Experts of a small language model.
Experts: 64 experts in each of 8 layers, 1 pick a token, a sigmoid router.
Training: a variant of Adam for the experts, 393M tokens, 4289 steps.
Below are experts of layer 4 (counted from 0) of a mixture-of-experts language model. Rows are named router (the router's row for the expert), gate (a neuron's input weights, with its number), up (a neuron's input weights, with its number), down (a neuron's output weights, with its number) and show model dimensions 0-127. Each number is 50 + 10 x the weight over its row's rms, rounded and kept within 0 to 99.
After each expert's rows: a language model's description of what the expert responds to. This comes from a sample of Wikipedia text that the model never trained on.

# expert 21
router:37 49 35 50 59 62 43 51 48 45 74 64 56 40 49 40 59 37 38 48 60 42 41 48 60 53 64 50 41 64 48 64 60 34 26 51 57 57 44 48 47 59 54 58 54 71 67 58 63 36 47 50 51 52 39 56 48 45 60 53 55 38 36 52 46 49 32 34 60 58 59 57 54 54 51 38 52 53 54 60 17 59 32 33 44 47 47 42 44 51 51 58 41 35 39 48 52 61 50 41 47 56 42 65 51 45 38 45 58 52 47 73 61 54 50 61 61 59 29 56 47 46 57 52 72 50 54 51
gate0:53 60 54 54 48 49 54 53 45 53 43 51 48 51 37 52 69 50 48 38 33 60 60 54 53 63 48 66 53 64 48 48 45 36 59 68 70 48 40 64 78 63 54 50 34 57 51 44 55 48 39 30 43 58 52 46 58 53 29 45 70 71 56 52 47 55 42 28 41 48 42 40 63 49 50 48 53 44 52 35 44 46 38 44 26 42 51 42 62 42 38 62 36 55 43 69 52 66 56 43 59 54 49 61 57 43 44 56 53 50 75 54 46 49 35 46 62 61 41 44 55 56 45 48 49 38 62 67
up0:64 53 62 29 41 56 55 68 46 60 58 43 61 58 50 58 52 42 47 39 68 50 50 50 45 66 39 40 55 56 32 46 52 55 64 43 34 49 50 38 48 58 43 49 52 71 50 51 51 49 51 40 35 26 56 63 47 55 47 44 58 75 53 63 34 50 46 41 49 49 35 39 54 59 43 42 60 51 51 60 39 65 37 47 36 52 34 44 54 70 37 54 43 60 43 68 40 60 50 35 63 43 47 42 45 46 54 52 63 49 43 60 63 48 33 32 52 50 56 44 47 56 39 60 51 48 28 72
down0:38 46 61 44 66 69 69 55 55 48 43 47 52 62 51 52 48 59 57 54 57 53 58 54 39 53 53 51 50 59 48 47 64 54 61 49 36 64 53 51 31 38 61 33 59 49 53 45 56 59 52 45 69 39 53 68 43 43 55 33 50 66 40 50 43 60 61 47 45 39 44 58 35 62 33 42 56 52 31 49 70 60 27 61 55 41 42 61 44 56 44 40 43 63 51 58 46 52 60 60 63 53 65 51 49 43 63 46 44 78 46 53 61 67 60 52 49 46 50 60 64 55 29 34 65 54 42 55
It responds to: Mid-word pieces of non-English proper names, especially Hungarian, Romanian and Turkish, plus apostrophes and abbreviation dots, as in Szeg-ed, Sz-ő-ke, O'.

# expert 61
router:46 41 44 37 74 31 50 56 59 45 59 66 53 50 57 61 53 47 34 46 49 54 47 55 54 55 68 46 49 58 57 56 58 41 38 54 53 54 52 43 49 46 53 41 37 62 55 53 54 46 47 43 47 47 41 45 46 53 48 64 54 36 49 50 67 60 40 34 70 57 62 38 50 57 52 60 48 56 37 48 32 54 35 67 54 46 46 42 58 42 55 60 48 49 45 58 56 36 59 44 46 64 53 64 56 59 62 50 53 52 45 59 65 50 44 52 52 68 33 38 18 64 29 68 80 40 46 35
gate1:55 65 42 53 50 52 60 54 59 40 47 44 53 51 38 53 55 55 54 58 55 48 41 52 45 60 49 57 64 42 47 53 44 48 49 54 48 73 45 39 71 43 58 70 60 69 54 44 55 53 33 47 33 54 46 62 55 64 45 63 45 68 66 64 60 60 55 16 58 62 52 45 51 47 62 44 46 50 39 55 39 60 68 52 44 62 38 54 51 57 35 62 44 40 39 47 37 46 54 47 42 30 50 61 53 52 71 53 53 42 55 64 57 45 54 38 50 51 41 70 44 68 59 30 51 35 61 39
up1:49 17 47 45 50 61 40 50 51 44 44 55 50 29 57 50 42 48 51 48 52 39 59 50 39 56 60 45 33 55 57 53 61 52 44 24 67 38 51 43 54 44 51 52 41 45 44 32 46 45 63 63 39 55 50 40 36 43 65 57 42 39 43 28 49 44 44 62 41 53 59 57 39 50 46 52 54 52 50 36 50 36 46 39 46 40 44 54 69 57 73 48 65 43 63 65 46 62 45 50 61 45 45 30 55 42 58 54 66 47 46 45 55 58 60 77 44 48 41 33 36 53 69 59 44 58 55 57
down1:59 59 63 43 43 59 59 54 63 68 48 70 40 40 75 44 52 42 51 61 67 57 44 30 37 44 47 75 63 49 65 48 51 45 38 30 45 49 46 64 68 42 60 54 64 63 65 42 39 61 47 57 45 56 56 42 33 44 60 40 65 52 62 35 56 52 53 65 46 52 46 50 43 53 51 49 52 44 60 68 60 55 62 46 37 58 64 52 53 44 43 65 43 42 54 70 53 61 64 61 65 56 43 56 55 53 70 63 45 54 56 49 48 42 39 42 48 55 47 50 48 43 46 53 51 51 35 46
It responds to: The first word following the, usually proper-name adjectives or geographic terms: United, Royal, Great, University, county, The-ss-aloniki.

# expert 63
router:48 60 46 55 75 61 37 51 57 49 60 67 66 34 59 60 57 39 38 50 48 42 43 46 56 51 71 63 36 65 49 43 69 39 43 36 56 56 48 64 48 57 60 59 53 51 65 46 61 48 49 48 40 60 31 67 61 58 49 66 51 46 54 54 53 30 41 49 75 54 70 52 37 59 39 54 47 51 46 55 25 51 45 61 27 53 50 43 50 51 52 46 27 42 45 54 55 58 59 48 47 58 58 52 61 53 44 59 57 36 69 55 52 67 44 59 56 54 44 51 47 49 42 58 67 48 54 49
gate0:46 47 49 55 66 41 57 51 62 41 59 39 58 41 38 31 40 58 61 43 51 62 46 57 43 58 40 61 73 61 58 40 64 41 40 53 61 44 49 47 53 41 44 60 55 39 63 73 75 52 42 57 61 40 55 44 63 56 49 82 69 57 44 44 54 46 42 45 66 52 72 60 30 55 53 37 47 43 43 39 42 52 44 44 61 58 46 60 52 54 63 27 56 42 41 57 48 48 66 38 49 38 45 65 49 48 46 42 53 41 51 47 70 49 44 40 51 54 41 47 36 38 43 53 48 43 56 44
up0:39 66 40 59 51 62 38 62 36 55 43 54 65 50 72 61 54 57 39 53 59 51 39 43 46 38 46 39 42 36 42 60 40 57 53 42 39 45 66 56 66 64 54 43 54 62 48 43 36 49 45 41 45 58 37 62 40 55 56 34 31 34 54 43 58 61 53 50 36 47 22 34 57 46 60 49 54 44 55 57 61 45 49 56 36 35 52 26 53 46 43 63 39 58 69 53 53 51 50 61 54 64 59 33 68 43 54 41 56 52 38 54 36 49 52 63 39 47 50 66 55 57 53 38 44 47 56 40
down0:45 29 53 43 47 36 50 70 58 42 53 46 49 45 50 60 62 43 47 59 61 51 50 31 43 49 73 57 47 72 38 53 46 37 30 40 53 43 56 46 61 64 47 52 45 52 50 53 52 44 62 56 31 54 43 56 44 65 35 51 61 62 57 63 48 29 44 55 50 44 42 70 46 52 39 37 55 64 42 73 60 60 38 54 29 45 67 49 56 57 47 53 38 62 47 63 35 51 62 53 55 56 50 60 45 62 59 61 55 46 53 52 76 55 42 49 53 46 51 35 55 58 58 43 35 54 51 68
It responds to: Of after compass directions with distances, as in 7 km northeast of, plus the, into, on, and mid-word pieces of species names.

# expert 34
router:23 39 50 40 70 55 40 53 48 51 50 60 45 51 61 48 59 45 44 48 59 52 50 62 54 44 48 47 36 57 51 50 64 51 36 55 53 49 42 57 59 51 46 53 47 56 79 51 72 52 50 40 37 47 45 58 59 47 60 62 42 41 40 61 44 40 37 38 77 37 54 34 62 70 41 53 37 22 50 59 38 44 35 51 39 53 60 47 33 49 55 42 39 51 44 48 65 52 61 38 58 58 48 67 56 55 50 54 52 35 51 62 62 68 42 64 55 63 41 45 43 43 51 56 64 58 44 49
gate0:44 46 53 52 46 47 31 57 32 53 52 52 61 47 46 39 51 43 39 57 42 48 51 41 52 41 54 40 58 56 52 41 44 50 34 35 62 63 58 43 68 39 24 53 43 54 67 44 49 55 47 57 53 47 41 42 47 43 68 63 52 48 41 42 46 64 52 67 50 25 58 42 55 58 58 36 53 61 55 37 27 37 68 46 47 48 64 45 45 41 59 59 58 44 58 51 67 61 35 37 49 67 46 44 54 58 48 52 50 32 57 49 42 61 57 61 26 54 44 32 46 46 72 36 61 53 47 60
up0:44 53 44 46 53 36 47 48 79 44 53 46 41 56 58 60 31 53 65 53 69 44 42 46 41 46 49 58 42 36 54 55 43 41 54 61 35 38 37 47 44 66 71 53 60 41 41 55 49 59 43 42 50 38 64 70 53 42 43 43 54 42 61 38 55 38 54 39 39 60 43 62 51 38 42 60 49 37 30 55 60 50 49 62 61 54 53 69 45 42 45 65 47 54 43 54 24 50 55 66 51 43 55 50 45 36 38 64 56 59 61 69 52 44 25 44 54 46 52 64 49 57 37 34 44 58 42 43
down0:39 34 58 45 40 51 58 49 55 42 49 59 44 51 46 45 55 62 66 69 48 42 43 48 33 49 60 41 55 67 63 60 30 53 48 52 51 57 75 58 65 51 57 41 46 32 45 61 58 58 66 29 51 42 56 52 49 40 55 54 65 46 60 58 61 40 46 67 57 31 49 48 56 57 47 39 63 57 46 64 46 57 41 51 45 47 31 68 54 58 39 55 31 39 47 50 45 65 43 32 45 46 49 67 36 63 43 47 61 60 54 48 61 50 39 41 42 56 51 57 53 41 47 31 35 61 52 72
It responds to: Mostly the word for, as in term for, ran for, Award for; also against, and word-start pieces like pass, tri, prec.

# expert 57
router:33 47 47 60 70 66 54 55 43 47 69 67 57 56 63 45 64 53 39 58 49 43 56 55 51 62 54 49 38 62 55 51 63 34 36 51 55 36 55 54 40 45 35 62 56 58 64 61 80 53 50 46 49 42 43 53 59 56 52 64 53 35 43 52 57 57 26 36 57 38 59 50 52 67 35 57 52 43 57 48 26 42 51 44 50 53 48 51 55 48 44 50 39 36 46 62 50 63 43 40 37 51 52 58 40 69 49 60 53 42 73 55 55 62 33 58 61 66 41 44 44 44 43 58 62 47 50 44
gate1:42 49 41 52 51 42 44 55 45 54 52 50 57 56 51 62 61 40 41 43 53 42 50 58 52 43 54 57 53 45 29 35 39 44 51 28 29 62 13 48 42 42 49 53 42 52 59 54 54 56 55 37 40 69 52 42 51 39 46 38 53 47 58 44 49 51 53 47 51 45 45 53 59 43 52 44 54 38 41 50 34 46 45 50 48 42 39 39 27 38 41 59 46 40 50 41 58 54 44 31 46 53 49 65 57 61 58 37 49 34 58 76 46 32 33 74 40 25 41 68 41 55 47 45 56 52 49 56
up1:64 47 46 59 45 51 52 45 48 50 44 57 41 50 61 46 61 47 61 51 28 52 49 64 57 36 44 30 59 38 31 50 59 43 58 49 33 50 35 48 38 55 45 41 51 58 37 33 55 48 49 32 60 52 60 36 45 45 43 35 44 61 62 49 66 39 49 41 51 49 73 56 59 54 61 20 67 42 56 53 41 52 53 38 39 56 43 34 60 58 58 51 63 55 67 71 55 43 59 62 49 47 59 50 43 50 51 46 56 43 64 53 50 51 30 40 35 42 40 54 55 62 44 46 62 40 26 48
down1:55 40 44 50 52 64 45 48 55 34 44 51 46 57 45 33 48 56 46 55 38 60 65 41 47 48 41 47 60 67 39 54 53 60 54 50 69 36 42 38 42 47 47 59 58 55 42 62 55 43 39 45 61 70 34 39 41 41 56 44 61 57 50 69 55 33 48 36 37 26 50 48 51 71 37 28 51 53 32 67 74 41 42 50 46 47 48 49 37 49 56 45 44 66 44 57 55 47 50 42 51 43 58 68 56 50 49 58 55 57 52 50 77 47 65 52 47 39 39 44 61 38 51 52 33 68 50 57
It responds to: Verb or verb start following a name or pronoun in plots and biographies, such as died, manages to, fails to, turns.

# expert 27
router:39 34 41 36 69 52 53 54 54 52 56 68 50 52 52 49 50 46 36 61 48 26 46 42 49 52 74 48 49 54 53 57 66 46 48 45 75 54 57 59 54 43 49 52 53 55 64 47 61 49 46 51 47 36 39 60 53 50 66 64 65 55 35 52 52 54 22 28 52 50 58 53 39 62 36 48 49 53 57 62 33 45 43 67 30 44 50 53 52 44 51 53 31 47 59 64 57 53 66 52 50 45 60 67 49 54 46 59 46 48 50 67 60 48 33 60 50 64 46 50 22 55 37 50 55 48 49 36
gate0:44 44 39 43 54 45 44 46 51 47 61 52 75 54 48 50 61 50 39 44 47 35 45 45 51 52 61 50 50 40 58 41 44 49 52 59 40 32 68 61 57 48 39 51 40 41 59 61 60 78 56 38 59 43 49 43 63 45 51 48 43 58 52 34 59 46 71 53 66 43 69 37 47 46 25 45 59 61 48 51 50 55 29 60 60 40 56 57 38 41 43 56 61 49 45 68 63 47 54 48 42 53 23 39 43 50 56 61 64 50 75 44 49 43 37 73 55 45 48 49 52 28 59 47 51 54 51 49
up0:51 45 30 47 61 42 44 37 47 57 56 55 53 48 43 48 51 61 55 34 43 50 56 52 45 67 55 61 49 55 59 66 63 78 52 33 45 39 63 67 48 57 57 60 54 44 42 63 61 71 39 54 59 53 51 47 31 57 44 76 51 51 41 33 53 62 50 70 48 32 45 46 29 38 51 56 46 56 49 60 59 66 39 45 35 66 38 61 45 57 45 33 59 46 62 50 34 46 37 47 49 57 57 52 53 53 55 45 44 63 54 35 64 60 53 48 47 47 36 37 41 55 60 49 43 64 45 40
down0:44 38 61 59 52 44 54 45 30 58 42 49 60 52 45 51 62 43 44 28 62 49 65 55 59 52 60 55 46 46 41 57 41 62 75 48 59 51 48 40 48 39 52 51 54 41 55 44 73 36 47 42 53 68 41 47 51 36 65 31 49 58 51 59 43 43 33 50 60 45 32 47 51 53 41 44 44 62 34 46 59 61 51 31 48 38 65 75 30 66 36 66 44 62 49 63 38 54 47 40 48 56 50 34 61 50 58 48 48 67 57 42 62 54 44 35 57 57 57 56 54 49 49 58 49 42 59 37
It responds to: Conjunction and after commas in lists, sentence-final periods, plus which, but and opening parentheses before born in biography openings.

# expert 6
router:34 62 36 50 70 65 45 48 57 39 61 64 44 61 61 43 53 50 32 61 42 48 47 53 51 41 73 43 37 61 50 61 53 59 34 48 54 48 44 49 61 42 56 53 61 55 61 64 69 49 50 49 47 51 38 57 58 49 54 67 57 54 50 59 63 54 48 41 77 53 53 47 40 62 49 55 49 46 52 54 21 38 38 58 51 48 49 39 54 48 44 49 50 41 39 59 64 54 53 46 70 54 50 61 69 45 52 58 43 37 54 62 59 57 51 54 55 79 26 45 35 44 42 53 71 47 51 51
gate1:51 49 39 20 54 55 43 45 47 53 46 48 60 51 55 55 46 38 56 36 58 38 38 44 35 42 50 37 57 38 37 59 50 62 46 48 40 38 45 66 56 59 25 45 38 41 57 40 52 49 62 39 45 38 41 41 40 64 49 46 55 54 40 16 59 54 38 40 48 42 60 60 38 53 56 54 63 39 60 38 53 46 49 49 32 54 54 46 52 47 47 30 65 58 67 55 69 47 64 36 41 49 46 52 51 38 43 56 56 64 39 40 45 50 63 42 58 62 44 62 30 65 51 41 53 54 51 54
up1:25 34 42 52 51 41 73 44 56 47 52 43 37 47 40 53 44 42 35 61 44 47 43 45 69 53 53 58 48 50 56 61 65 46 47 49 54 68 52 60 46 25 54 77 57 55 49 51 29 48 34 51 65 55 52 41 52 44 62 46 29 50 66 57 58 65 56 57 40 46 61 61 31 55 42 39 34 58 53 46 68 39 59 50 64 40 54 51 64 49 56 71 49 50 45 50 46 56 48 51 39 69 63 45 62 47 42 52 40 37 48 60 55 48 40 68 45 48 61 53 60 49 40 54 50 40 56 57
down1:44 43 66 46 59 62 51 30 52 39 32 57 52 42 53 48 59 46 70 57 54 52 49 53 42 34 51 53 56 49 48 48 43 57 36 49 48 60 58 25 52 45 38 40 63 44 60 57 45 59 63 48 61 37 50 51 52 54 45 62 50 51 59 57 61 43 63 63 56 31 42 54 45 66 48 56 43 64 51 65 44 59 54 50 48 59 70 38 45 47 42 65 38 68 35 51 63 49 69 53 44 40 44 57 45 31 62 38 60 45 61 49 63 43 68 36 47 50 22 36 50 53 52 62 53 63 55 71
It responds to: Pipe separators and punctuation after dates or years in sports results tables and lists, such as 16 June 2016 |, 2020;.

# expert 17
router:34 56 48 28 57 59 35 51 59 69 47 66 45 59 44 60 55 46 39 61 51 38 50 58 53 41 69 38 44 54 51 57 76 55 22 45 42 47 53 45 47 44 34 39 54 58 73 49 67 44 52 41 53 57 41 59 53 52 71 57 40 50 30 46 66 52 37 45 62 46 55 41 47 68 39 54 45 47 51 39 17 45 41 56 50 51 40 45 54 42 49 48 52 62 48 68 50 51 57 36 38 52 52 60 51 53 52 52 53 50 53 51 60 64 57 54 56 65 32 49 51 58 61 47 52 34 55 47
gate2:45 46 58 51 52 57 43 48 45 48 60 52 62 43 51 57 40 27 43 47 50 30 66 58 78 42 61 47 65 55 56 57 45 44 42 54 57 31 40 38 36 37 49 38 54 46 67 35 53 40 40 41 50 49 39 36 35 51 60 45 55 33 53 52 65 66 42 56 44 39 60 51 47 49 55 38 58 47 52 44 51 47 47 48 61 56 50 63 41 60 87 44 43 58 41 66 40 45 39 55 38 49 58 38 45 48 43 39 53 53 54 58 46 36 41 40 50 54 36 65 57 32 36 49 53 59 34 60
up2:53 43 43 40 51 53 58 65 44 57 42 32 35 32 50 44 53 52 36 38 57 57 47 46 56 46 33 37 56 56 45 58 68 59 62 58 47 39 80 64 48 54 56 55 55 44 49 45 38 40 45 33 38 48 56 64 48 66 39 56 38 58 37 70 47 42 41 54 64 55 42 53 57 48 63 59 49 59 64 30 53 32 45 58 50 49 47 56 65 34 34 41 34 48 74 46 47 51 45 36 70 57 49 49 37 47 53 58 55 61 55 46 43 52 40 56 57 44 38 73 44 50 49 60 41 49 56 58
down2:42 59 34 55 55 34 44 46 54 49 64 55 54 51 60 45 52 44 57 49 63 52 41 42 41 45 36 46 44 55 42 34 46 45 73 32 62 58 53 62 59 59 50 55 46 76 55 50 44 64 41 60 44 47 44 46 44 53 65 33 52 47 43 77 62 48 20 27 49 64 65 53 50 56 50 55 52 38 53 57 54 66 45 45 52 46 54 58 64 57 58 59 53 57 68 73 42 64 55 57 49 47 50 58 62 56 63 47 48 37 61 57 55 64 53 41 41 42 45 47 42 48 38 75 45 48 46 47
It responds to: Pipe, semicolon and equals separators in tables and headings, plus column-header words like Player, Opponent, Votes, GF, UTC.

# expert 46
router:48 44 33 57 54 44 54 55 63 52 51 54 56 48 67 55 47 47 26 56 55 34 34 50 35 58 62 43 53 51 51 66 60 41 51 47 56 57 51 62 43 42 40 58 43 67 64 53 85 53 53 40 35 36 39 53 49 56 55 62 45 36 36 50 62 59 29 61 73 46 51 41 48 61 39 47 49 41 53 47 32 54 46 57 41 46 45 48 56 50 54 55 39 43 50 68 54 57 57 58 56 59 49 63 47 48 49 55 51 43 66 57 72 66 42 59 47 63 35 44 40 56 53 50 79 47 47 55
gate1:45 47 36 43 58 59 57 59 47 65 60 63 65 43 37 53 50 43 47 42 47 43 42 33 48 53 55 51 37 42 59 65 49 63 52 61 64 53 64 55 62 62 54 41 49 56 49 29 51 54 61 73 53 59 49 66 66 60 29 57 56 41 48 49 67 55 47 36 40 63 52 56 44 42 44 32 63 49 31 55 48 59 55 41 43 57 56 60 46 33 39 26 58 68 51 46 53 51 64 42 46 56 30 54 63 49 46 54 37 48 41 63 47 38 73 41 41 56 51 41 30 50 51 55 53 43 48 64
up1:53 32 39 58 49 51 45 50 57 61 46 56 65 60 41 50 32 53 36 41 40 41 51 52 57 36 33 38 52 41 71 52 55 44 54 44 49 40 44 59 43 42 62 52 69 52 60 35 56 68 57 46 53 49 44 49 58 54 71 57 56 45 30 54 58 46 55 28 59 52 48 71 58 35 52 43 69 55 54 53 53 66 53 69 51 48 47 60 48 37 47 62 53 61 50 57 38 55 63 52 65 38 48 50 35 55 40 42 45 43 55 39 30 26 55 51 50 43 42 62 30 54 46 48 64 55 68 43
down1:53 47 66 41 65 50 53 42 57 67 47 54 32 45 51 49 56 29 42 64 48 39 43 65 38 44 48 60 55 60 49 29 51 55 36 40 45 63 51 59 49 65 49 42 58 56 67 52 63 47 82 62 54 43 55 43 61 50 55 53 62 41 53 64 48 69 50 57 51 60 38 63 47 45 64 47 42 42 32 56 48 48 52 60 29 46 47 64 65 51 59 56 44 35 64 57 53 42 44 50 40 52 48 43 51 54 38 56 63 28 44 61 43 70 66 52 48 46 35 53 43 46 48 60 51 66 57 60
It responds to: Colons after a title, label or speech verb, as in Book One: "The..., Family:, arguing:; occasionally dashes and line breaks.

# expert 18
router:30 43 44 47 78 55 43 59 56 51 54 75 49 64 58 61 57 45 37 55 43 34 53 60 41 57 63 40 48 53 54 63 67 48 42 49 45 41 46 49 39 48 44 51 48 64 66 52 76 54 44 55 41 39 41 46 56 48 40 66 46 52 48 52 69 55 45 45 70 46 55 47 47 60 35 54 51 52 36 46 36 44 43 64 51 43 45 52 59 41 39 46 41 38 51 58 56 41 61 47 48 60 57 72 53 55 60 54 51 43 59 52 73 52 34 50 57 76 38 36 27 50 46 52 60 50 47 40
gate1:42 58 51 41 57 52 58 57 41 62 51 51 50 53 57 53 58 36 55 23 46 53 36 54 47 43 57 53 51 43 68 61 54 58 25 47 58 42 45 57 47 49 57 41 62 49 36 49 49 44 63 42 61 26 37 53 48 33 53 33 34 44 49 56 58 44 34 54 51 50 58 43 46 54 34 60 46 67 66 46 50 59 43 48 52 35 57 44 38 32 48 43 76 33 40 64 57 69 50 37 58 55 51 43 42 67 30 46 48 41 55 39 61 35 40 54 51 35 53 42 41 63 55 58 58 56 49 39
up1:49 48 57 66 47 56 41 78 38 52 49 49 43 51 64 56 67 46 47 28 50 45 51 53 43 43 61 48 49 48 58 48 52 58 57 43 53 48 56 58 58 54 48 35 51 38 50 48 52 29 60 59 39 34 33 57 69 41 59 52 28 42 61 65 46 35 44 47 51 49 70 26 54 57 56 65 30 67 52 61 45 62 57 59 61 45 50 45 47 40 46 54 71 40 54 62 40 65 45 38 56 31 67 44 27 60 51 48 50 41 43 49 61 32 40 50 46 50 54 37 54 50 52 48 56 55 50 41
down1:69 50 50 39 38 44 72 58 53 69 55 60 45 43 27 46 58 54 50 47 51 48 56 43 36 63 56 62 55 50 64 44 59 59 48 69 49 50 40 60 51 48 36 44 67 50 50 54 40 42 64 63 47 49 65 44 44 60 49 35 49 36 47 56 36 45 43 47 50 53 42 44 45 51 58 62 50 64 50 54 49 59 63 59 53 41 64 38 29 30 48 35 52 59 52 56 54 51 55 45 54 61 58 35 40 55 58 79 48 66 63 43 46 63 40 73 45 35 54 44 38 68 35 59 38 53 46 42
It responds to: Pipes and numbers in track listings and episode tables after quoted titles, such as ) | May 15, 2021, | 3:45.

# expert 1
router:26 45 47 30 61 71 37 51 51 60 69 69 58 46 46 50 63 43 39 64 53 51 52 57 56 51 63 48 35 50 53 50 71 47 38 50 44 55 49 47 58 58 49 49 58 60 59 59 76 45 51 31 57 41 27 51 49 66 66 60 53 51 40 57 54 53 28 41 62 62 55 52 54 49 36 38 44 37 46 60 23 46 45 65 52 54 52 40 51 50 42 50 51 46 60 49 65 42 52 42 49 45 52 52 59 47 56 50 50 34 54 64 57 57 55 52 48 79 35 59 48 49 62 50 57 44 55 49
gate2:36 56 50 51 67 52 50 64 58 44 45 44 60 43 50 70 36 58 38 41 45 61 46 39 58 48 42 57 40 47 43 41 52 34 32 41 61 55 64 68 51 26 48 43 32 43 56 58 63 34 45 63 43 50 31 65 42 50 55 50 58 32 58 57 57 58 46 46 44 56 42 36 56 42 53 48 48 65 66 36 46 73 44 55 52 54 59 51 63 43 62 41 45 28 58 48 50 70 62 49 56 61 33 57 44 47 43 65 59 47 55 40 58 55 43 64 33 64 44 51 51 48 55 64 61 53 59 47
up2:55 45 48 50 41 46 57 59 48 47 33 48 47 66 49 35 61 44 65 73 53 33 69 45 44 49 50 42 65 61 58 70 48 56 46 53 59 37 43 56 43 54 44 62 60 55 53 47 54 54 47 33 49 56 68 58 72 44 37 57 29 60 43 40 45 48 58 48 54 45 59 70 36 66 63 40 65 39 51 62 52 35 60 52 53 41 51 34 36 42 45 56 68 60 37 54 47 28 39 40 51 51 44 52 68 62 66 44 42 60 53 58 59 44 58 51 49 38 65 35 48 53 39 46 51 42 45 56
down2:41 49 46 46 49 59 47 55 54 48 41 39 41 49 50 52 63 37 54 50 40 67 50 53 62 37 49 29 68 52 45 34 46 33 50 35 60 58 37 52 45 51 52 51 36 59 51 36 55 51 49 28 66 48 52 66 35 40 55 47 57 45 42 50 67 37 52 42 56 55 61 30 47 60 35 55 56 49 67 46 25 64 37 61 40 48 45 43 71 60 37 35 62 39 49 59 65 52 64 53 49 46 61 58 34 48 59 33 51 65 45 57 47 48 46 67 44 44 37 50 40 62 44 60 52 37 61 46
It responds to: Field names at the start of infobox or list lines, before a colon, such as Coordinates, Website, Species, Played for, Producer.

# expert 38
router:41 29 43 43 65 51 47 53 59 38 57 69 52 57 69 62 53 45 34 64 61 46 49 47 47 57 79 54 47 57 70 62 70 48 28 64 63 47 46 61 64 49 48 65 50 54 56 46 81 44 47 38 51 38 43 60 49 59 74 59 54 57 49 50 64 50 38 39 72 40 52 41 53 65 38 56 42 51 48 42 40 45 47 55 45 46 51 50 57 54 42 61 49 49 54 72 54 49 57 57 44 59 45 62 48 56 54 69 58 33 54 58 58 48 47 58 55 64 44 46 41 48 51 59 57 49 56 43
gate0:40 56 40 58 33 68 32 54 46 53 51 71 48 48 55 57 57 48 58 57 40 53 42 38 42 62 48 48 42 64 56 39 49 52 49 53 46 43 54 51 37 55 61 53 55 55 51 45 46 51 58 39 60 56 39 43 36 50 60 75 41 41 46 45 65 48 50 40 36 52 51 52 65 55 53 56 52 48 47 41 49 44 51 39 44 43 53 68 67 46 53 49 54 70 52 40 53 45 69 54 43 54 28 16 41 42 53 34 48 56 38 33 49 66 58 49 59 43 40 25 49 47 58 63 48 22 51 38
up0:53 41 75 65 49 53 45 37 60 48 74 52 61 52 50 45 59 55 46 37 57 53 34 29 31 38 40 49 68 55 42 56 52 61 43 39 57 57 54 59 47 50 37 48 54 64 49 49 45 57 44 65 35 46 62 41 88 36 54 37 38 50 41 68 62 46 63 47 51 48 48 67 28 60 61 48 47 48 58 49 51 45 58 40 42 57 65 41 67 45 44 43 47 50 58 50 60 56 44 50 59 59 44 60 49 45 44 43 52 54 68 42 52 58 44 60 63 49 53 43 58 63 52 47 50 66 61 51
down0:50 69 47 36 57 59 52 52 52 65 55 53 53 52 54 36 47 29 52 46 66 52 53 39 50 70 77 42 40 41 51 36 56 41 47 50 59 34 60 57 52 46 70 41 75 35 63 60 52 40 53 41 49 59 53 52 47 52 44 53 36 49 33 52 62 37 42 65 59 38 41 57 53 31 38 45 61 60 59 44 51 55 66 49 39 54 45 47 61 44 53 41 39 49 55 45 50 54 49 29 49 45 33 46 44 52 68 53 55 43 58 61 58 41 56 59 75 54 44 70 59 38 49 32 47 54 43 52
It responds to: Dash bullets at the start of lines in infobox and list entries, such as office terms, alma mater and list items, plus sentence-initial There, He.

# expert 41
router:35 47 46 42 78 68 33 51 59 51 59 52 59 48 56 52 59 57 36 43 51 62 50 62 53 54 61 46 42 55 61 61 67 41 38 59 47 42 47 38 37 51 50 54 61 61 59 58 70 45 51 34 49 46 46 61 57 49 73 79 53 38 44 44 66 47 39 64 71 52 64 48 54 47 42 47 48 35 34 41 51 43 50 54 53 46 38 61 50 46 46 55 57 31 54 50 54 43 57 50 44 55 48 74 45 55 60 52 47 42 58 54 59 61 40 49 46 74 34 54 45 55 35 62 65 42 56 47
gate1:40 54 53 56 53 58 55 50 49 34 45 44 71 39 56 44 45 69 49 57 63 39 19 56 65 33 56 36 42 34 57 60 46 48 70 57 49 49 63 50 45 56 52 37 49 43 44 32 64 38 42 36 37 59 38 58 42 50 59 47 51 41 49 57 65 51 51 50 68 49 42 57 56 67 47 59 42 55 50 43 50 39 54 44 58 35 34 43 48 63 53 57 48 55 44 45 66 39 59 59 48 50 58 67 53 46 38 46 35 47 55 60 66 51 71 34 54 54 45 41 51 71 41 31 56 50 40 59
up1:37 51 59 55 64 57 57 40 35 36 66 51 43 54 73 62 61 42 51 36 57 51 57 47 61 53 57 50 50 49 43 33 49 40 39 49 52 47 46 58 63 55 53 37 54 46 59 66 46 25 41 77 40 36 64 29 57 54 43 61 57 60 48 52 49 43 45 53 37 54 57 32 30 42 71 49 50 36 71 50 47 72 40 62 53 49 44 53 56 57 55 68 36 51 56 48 41 68 40 45 44 51 51 45 44 51 53 48 63 53 45 68 45 59 46 46 58 44 44 48 59 58 61 40 52 42 44 66
down1:54 50 48 44 60 48 33 33 33 56 51 64 64 36 65 56 70 53 55 54 45 28 59 28 64 38 60 59 47 46 45 39 63 50 41 48 50 54 48 58 46 35 63 54 47 50 40 49 58 48 61 51 36 35 40 40 56 42 42 37 61 42 60 32 50 45 35 51 56 49 38 40 51 26 57 64 49 59 40 36 54 37 52 54 53 64 52 62 38 35 48 49 53 55 32 45 57 60 56 34 64 42 49 46 36 42 57 37 56 57 64 63 69 48 45 64 54 55 49 65 53 40 58 49 41 54 58 62
It responds to: Nouns after his, her, their, especially body parts and relatives or personal things: back, father, wife, daughter, own, command.